config.toml
d_expert = 80
moe_layers = [1, 2, 3, 4, 5, 6, 7, 8, 9, 10, 11, 12]
normalize_top_k = true
init_std_router = 0.0293
lr = 0.00576
beta2 = 0.99
seq_len = 256
Below are experts of layer 2 (counted from 0) of a mixture-of-experts language model. Rows are named up (a neuron's input weights, with its number) and show model dimensions 0-127. Each number is 128 + 24 x the weight over its row's rms, rounded and kept within 0 to 255. Numbers have three digits each.
Before each expert's rows: "gets" lists some tokens that make up at least twice as much of what it gets as of all text; "comes after" lists some tokens at least twice as common just before its tokens as in all text. This comes from a sample of Wikipedia text that the model never trained on. Tokens count by the router's weight.

# expert 33
gets: "1", "0", "2", "9", "3", "5"
comes after: " ", "1", "2", "0", "9", "8"
up1:178113164125094151122073125096107115112136139114089146106142125167146147142120109123116105089119125113150121127106097094146122123096093085139141115073108110114129128141143178114125185141140126102148134091125140111143140128128145123154167150131151132140140104121110152148105125179118143142127115166138111114164157096173164141142135184145120168161158088151131103161145119125121171126099
up2:124131131094144106124119110133131103092104152151112123124059153109127077132127135121098149098175120126113092137138091133145119149145145141161110100128097094127095184104114144145175123154165142109121135125133149119098138135134105096116155093123155137104092127134154148107170127119157170154140159167120153144113139125127137124136158081113112153150154085174161093136121134147153080132161
up3:133098099059124106154138117102103125141112102150145119114133094110139132138146102115107099106175116114123117080156098109098120101128115114141157117118164142128124138130146155156069132162157115106114141149129102104124142136110137117110148110130109127171084133147195117157162112114121110174097134141175102118170137116115099148103089132140121151104144135119177116133123103107138192113152
up4:136094147143097160143097101122115121170146130132127147174142146086128162154167108141146129137111160124150110154138098108144106066092132104130142153140107135118173127149117140137096146162122101139127164111113134085077150105127144146122124120131137100152116113108164123149153114096159034138116122166099124085113132122135125119107130097129140154116130105150120082131110111108098139163098
up5:123110112120073113109073121110115117125179105079147131131122094116094152141120116121132128106099121149162103112122141150110175115096203107132171142134097132139135129121133113155117139101129098136140153102087141110152125121127136127145161162179107142110122112171098120125092122116166091157111120134179119142118162133154161128118111136111163098123111105134182146108146140080135140121105
up6:146126123146162142083119095114154119127157103095172167103114108102113107123103154150117101162141147112146088115102133141128147161126128101148163142109134121106058144130158151130157132110120165108107123094172177121107132083140132137096142130125185098115168122173157132085107136153089149142144102101121094138156158155117088116141115131148107127157160145123143120115130090112122141128129
up7:169139137123147082142142064133084138105155150153114148146169111132141094119164119092109169073153119135161116115130154150116141112137096117156142129111147099121132119159146125135132101124180167146117129076125143105097117173119114118130144150140113130127133171103121152138145110068152115147127134104141096145133156130135090147139135134160159132127143103156130126143080153083138184121143
up8:145136134080127151087138143122097148110163091122152181149145140127108100081093136143117117113156090136121125153126082148100128074138133134164160120153128120156116133126151072118162122181115119087137093133129151174107129080136125106112154111129130115111137165149122117101144117101128122094084125108122098171115153109103083120113123155152135123140119112132179124137117113159110136142089
up9:134123107133157147087095166135149136115104128140128166122138123098110138067112116122091147154137136099128096083096077122153127101121128112108140106141139122150121139105164123110135148111122115110091119120102139139195087123116138143115143124116157120128138196110150109114144160111099081136160170103142148136148164133123073155135125132138094137133176092158166112085136105136125158129137
up10:149098134128109112148085167121165132111120108119148105137135106122142137149135135157170137171072112133150093117140135141118144141124133103156116156106146162153145095132119066130138119156145093141080119116076127108119141125158140132091135187137163147128100130101134145120176151178077145124136096075137145098141094133142147126151108131097130139096143103119101109112141120109176145140135
up11:153106094082189147127152120094086122125117143102120148096122103110132126111080098091143122149129158102104117126116109145101123096132122109115143127110181114136101074163159118144139155162167109110095153137102127114122156101125123175093149144130123138135141122145156117160137107159104148141152187094175114112133121070131116114137105153176131144147133107139137121095159115147123138110120
up12:152111203088097145131120142149117130077141110131140116164130106104090144116099133160155114161118132118128150133175092110090114111088108111080093110161141117146105134132144148162157134131103161130130143140126166146135151085145151143148146095096065142141147155154128173100126131137084108135152173102129136103123113102153115128155157140121124104132103127122167118122107139095139142104130
up13:151124123124101128075143184126142130166148151112101133146132129135118128157074120107100146132127120158109123081078116163156129137104131139148124089140117095143130163142124106140099151130150124135193165100153114150140140103107137175078126095155094180126099147101082131127139153110151152121156143122137150164134167125118107165123097157145164142146110135131134119092137129146145138167115
up14:101152162131127132151117196117112077157099141144151174124120125077168096091107082142091111112121174167143144151164124140178103113163134133146151102129109117121124165109113112130122143119129120151126132093080133166165146122098132133149131127103112140124145099138103106130102156177089109183122129162124120146122100114114155131140099118131099135157126138148115124137119148091100115110147
up15:142083139096110118135145163114160156117135164097099158108123123101089122165129118116084127168159092104156178116115138126123114092155133122121110153163102110153091169118116127168147113092158106114182128103103089116156118111125183134151128084116113168119137098120154111118160101144105123166159132121124110139127127111116122136086143169155141137114140144123115092102110136124174105122130
up16:179132109113123145082142129151133099114153148170113146115126126133119158165149099150124159143145138102154139083085077144140137118112154144142152127121117087170132130138132158107117151111099092124163126112134089139126124119093102140125163180135135154108115099135129115141185099089167102145125115116140141140094139060102107116135128105183139135145133120155167143124135114120171151114161

# expert 9
gets: " ", " (", "1", "2", "–", " \""
comes after: " ", " |", "1", " (", "–", "|"
up0:121100157150114101143166142151132107135155085121122118113125159094143167138147133073141070176086168107126109129137134120144097112155123107159124157134131130124061142118185166124120098124116101142133104131110119116195121137149105126124086126138140145164136149104155093123125149155134095121140134127118141071087152119155145138106095145117137146091082117137136129112100129131108117147120
up1:133132157144104137148142149105132113127130124092156135147119153114115121138092102148081097113134094177159130117112148094104164123132134129142134103109112095157127155149148096136113086161119120147131140123115171094108123146094153147134147130135185116069136186118122115155122099157095075145110132130149104142140142106154150142108134100108060131084163080158118121131113124113107146133154
up2:125097159155116162127133116149097133132116151107077102095164124062148141132130115162110129115138123151140075107152122126156070129138136196119123103122152141153121099106167132136147114110108143162143151153110083121144108127154114129143131107125145128148104092119133133122125104166158099092137154144128115136130088160141079168130102120150131130104178125147119094148086121110122162126089
up3:174134118119121186120136149092095168150149132133136161115128156179143159133076108154113169086187151131134158113114093106153103111129130079131142090153151151093116140100120162112109091161133130104138106161073126164120156111122156158141111100135125134115114153129153126158126123132109159125122117138161134114137173159100114117110124127150076133132113117127174118138121110105108143135127
up4:114090142132121118144163140069104121153125117088142098077132143071148134146118084134116125136106136150125149129156119154110109104138149145137181144141130117111158149110133131132150119181125123180123126096104096133086124136125110156146092144132118152091075137200124162162103102161110110133136120148129113150172146104100128123114141158120132108130136121163098092141150159149119116160143
up5:088121133147150119148085138103138186104142118119122104148113100120119192146136145140143146108137114120156125135123152117079133092097097116128139122136100131156137137175095138092093136145095168116125167187105153148090155115147158131161136134107112111167093114127110131127183136118138108109133139171145079143088128105109113116105155140125132144085111136120096143132093150160118148102144
up6:151127160103122139136138114103102128120180141145140149146147120109129117129109133124119113133121127151104119137062127141137116084125130092157118130120177102069119149180144129125117084149122150154133187116107151141119151110122078123078106131145114155105191147167159138110159130130133142109100093150090125155137127130136122116116104121192118101125113116179172130118125105129159147110135
up7:096084137151111091111095106122118149120132137164190110130046162118137100091116113142101163106139137179164094098130094146138085102109112143131142108152138105149130174127140174093133141130137153118142170113088157135124130122130122112134142126122169159130126118131153119122167136152142140087131161146104129095103105156128111121137113106129149154145140123128146092123151103163116080120132
up8:131128097100162125142124126120119108129177147135145153135147160192182102105100113152135141130153159183123168127119109209168097114090119140121135132155096113113126126118132115111144144125141151120141111103167101110130120111107100087114141162117167153118122137118121136138158146148126123131159103130112094132101151113067113088092136094107118171099139131139139132097143124100125149160103
up9:119144104096114113113093154129125139115162141137132125090146108168155082160131146123155126117127137087133137131128168131099120116158120155119068132074074115127163119142117103102139085142142149138163126147148124134155151157108168154102126121146152160126127142146129168170166170149138147196149103162134127115120090093147137157125133159134118146087128151129119141096127104155157113107104
up10:123107131105118131143116161138125143086112144105136156100109119138146114110140148105142110148160128149106135109110147160066135114103128159121152140057112157114069130130103127153159134113151136103098127130122151152115125128121090114139109121119110174116130149147173169100141132117148160164128107096143054110155119121135103095147108147113090124184122162125124103117132142170179140141108
up11:158137182128127159121113161137131136134151166104127156094162130158111126157151148145153095084144152132144126112152087113121115130100149125120110134137080146077163154113112144166144076144141144122096104131097187139116148129166124123147171129121121140102147122097076118163125133133106104152133120115133152162109178155094144140124148135121091159108157145077127115122146134101149164140114
up12:137092093145113174171102121128123166126131131154148125151115145123174134162098145125115137079084104161145131137134144128071136122114119153130155157084140117134102106142142095142141118147115113120140119104099133083141152153129123141083116104105100119130137153113085174159129144150130143118104196127156150081100123108144101122131102085129115137154109118149105136157181113110126164151098
up13:129178116172140117096146114103126164186134131080140137125127131140135151090138100180107151101159145126121126151173126149156148132110133097139092165095135086093120150134143141099139091140105152116143179133156118162110121072138151109138118120146108136122124136127068083138164125172151143132107128142098147102166127165079117110116146110119114097143124111122132131113139100132124151104134
up14:152104121120162132161120117122080114162149114139122119156125151134158128120135127147123177187114123103146130075086144138127112148140122145066100103100109106133126107125156069092154090138106149153153161095106114116114138135125141146124128153114133118114143154155131142143163134120140142132087159115133099148161103161097111097138130089094139096118138118104090117123152062128121151097167
up15:124096116131130106097102126154132118135154144167125122096106156082128156111121116097106125072134101106140158127151123130134141140132163097155176146081106151080120128148143122148097141156152173152133070123169135135117147122136118150165136149087105102144139108101114116169099153131117118145115133098125120138158174094148160141153136119106149098163167103162155103132095130167153142128103

# expert 13
gets: " |", " ", ";", " |\n", "–", ","
comes after: " |", "0", "3", "4", "5", "1"
up0:103162139167137147143141108109129132107120137120113128158145153126110139155126105147108136158146094153128107053097176131111142152132096101126133103167146074137110150112111118170089115111139110121146087104138144137140134119149145127124141136166159111161134112143107114106132158139152117112094108087120199154145172136138103166125106164153110120155165110092125154114114100080144128107152
up1:127112137156133132146117167127114166134123132134102079096074116178105150134087124186123118108106119164101149111101129073097123123147119101140145143095112128121106119092125119170136155107108102112117134118150148145125099172134120138111139147100122081132142120105155128161148178135161107134142138122182124137136147126153161105099164113141111090155109118148137171160141127182129136142093
up2:112153153140140133135121131097123127142178151115108138153106132163165176101087108168103088124107152145120115152123128107147145149110136142097172121116102138089125132128113115092075121143134127126167147094090165193143120141116105100124152121108160127156093095114098135135125122131127133107082138110164114134127135121135145139182134119115085170163158108117130107151163093147083153133115
up3:157119149183144104119130132139142131136124143160109171085151113147135149116166100138113151130112112112146108145135149079134111116139096154108132147106098168137141072092080145148109124085133141132109109135129117119119109200108179107133132126075142110140093120137139137153107106100165143101139137097102122128094137132129108157126110168168130118132153168146105147113091129124165172113103
up4:139106143136173074131139116125135072160142106134142099130120127107153142114118098168161130134155130137141120156111112148136141165120109129144105130111131153146131091084100090117164094120153090177118139150122135137105133127093116119100155134130130115115144146102123175182082131129120139105105129143155158160153089189129113152129204126089106094150151158123097146121124135129120131148137
up5:122115172115146125142146151125072092117142104122114141154147131135104102150117126122133164115118110142153139123089126196140167150138146118077082151127132127114139112151165124153163117105114172159107101111135139103088145130154134152085120107144125134124161123168106154124116130160104130136115137142142071136143108114142093089136165075116096136133133118174121170122164135094101153098147
up6:139103121147100125147113137128129144124123116079098091145117190106120162142135107126133126145148116117158117143131133122106169149124114094142157151104170115181082118132086115137157150152125120074118174149144062089128153132135124122128119102118101120093100171088106143150123122158149161104144145164115122125159155137150125083129161158086124105102133114100106138167147130103103122127130
up7:155094163148166159115148142106130136121124134094087177144117119145138105137098151110109134115127156140102168136111097097100174146166138143140108074072141129142095097154153113184101156124096120113124121103136106085104141152160141152120098128124137112120149137144148137142121121153094098141096158111132122129085145124178117140087154109173095098146144103143120135123117084119136130109142
up8:106122133112147125150102110107102088098168111147117135159132137131123135119149157107142132138120138106159097133085154113122091138135160076114127155125093139117103084124140081101085088119146161170127108089135114078138146160151100124093134106169141111157098129140106130164130109120171149174120150144157135139155122137174172113180116103109135129133127106109169131162109114139135105105116
up9:147150156090117138153115136120131080080133153135137075110132121116130145124114174137074098083082117102127106095141167110121116137139136088081109083132137108163133128155155134096150152126142113168142150132098123116108150136132138147127141124142136109140118123165133138141105122146134100170141099140150165133132076097127186135147134187120111137085145125096127113163111161090117140127118
up10:190151095092109127145114136125120105103114105117131136127142144136103151137145117166141143134077088148124143123102107104140130074126154150133110168099155127125164138173140138133198094136142141172116184107140115117127134089115094100128135135135097148097145126119137120124171146148123109137106111163141130112149136110099123053150177102142137122110122136126099104099157093128131120107100
up11:110099142076158115127109129126116090111135104085086107166077113161134126118107128130163083122121119128141103146107130139112132128132093107103136131085086125110092095131158144132144134135116151132119144112200132116089177159129116149151122142159183137118138155159121131169138149174150123180123113124147076121126108119136127093137103135115151153137121100160149118152134100127166123159145
up12:133149144107122160082076111085125137108143090172133116169120122128131141153126131139107158091124143095100167109125099115114113095101164083085120137115122117133139132143115129106142122122144087113162142157131115082118161143118075137128102108154084138168142079130147106137144117114090094109123109133136103109153092132119144103144146139106137153120107123115167113116124165161139068095159
up13:121106155145134119096101190085138130116180167106097092163128149151109134118121137112125112125129124095130132098106138108145148117161139122124154125139086128101084082169141112137125062097138149130136113143150132089146117108113145116106107096139059108140155157129142127131154160177144136154119113123174132108157133143154160132159142123138096123101109114104118140152125144161176142109107
up14:125145130177088147120135136128159151115122096087119155136125104111080089156145107150105136120105133114188100120148084164093141101101149153158117114129165137149165158081164155138135155129109143142131120111136152156117120145106131125145137106162156151105115113133129136124158166138097083065123117112116133145108133138124124130133130156094188145086139143123090124154108147093099113097114
up15:150111142147167111112171092096140096146103173143131172126096094122159148112133136127113135118158102082122124115121136102125138142133102103095107131138119065124122130134124139126124076084123099142126114116107128125149127174120149144162137131110088116106164164143117122143150118120112122124070112117105151118118135184146133154123146156183070106122139147124136113127083118155130176121172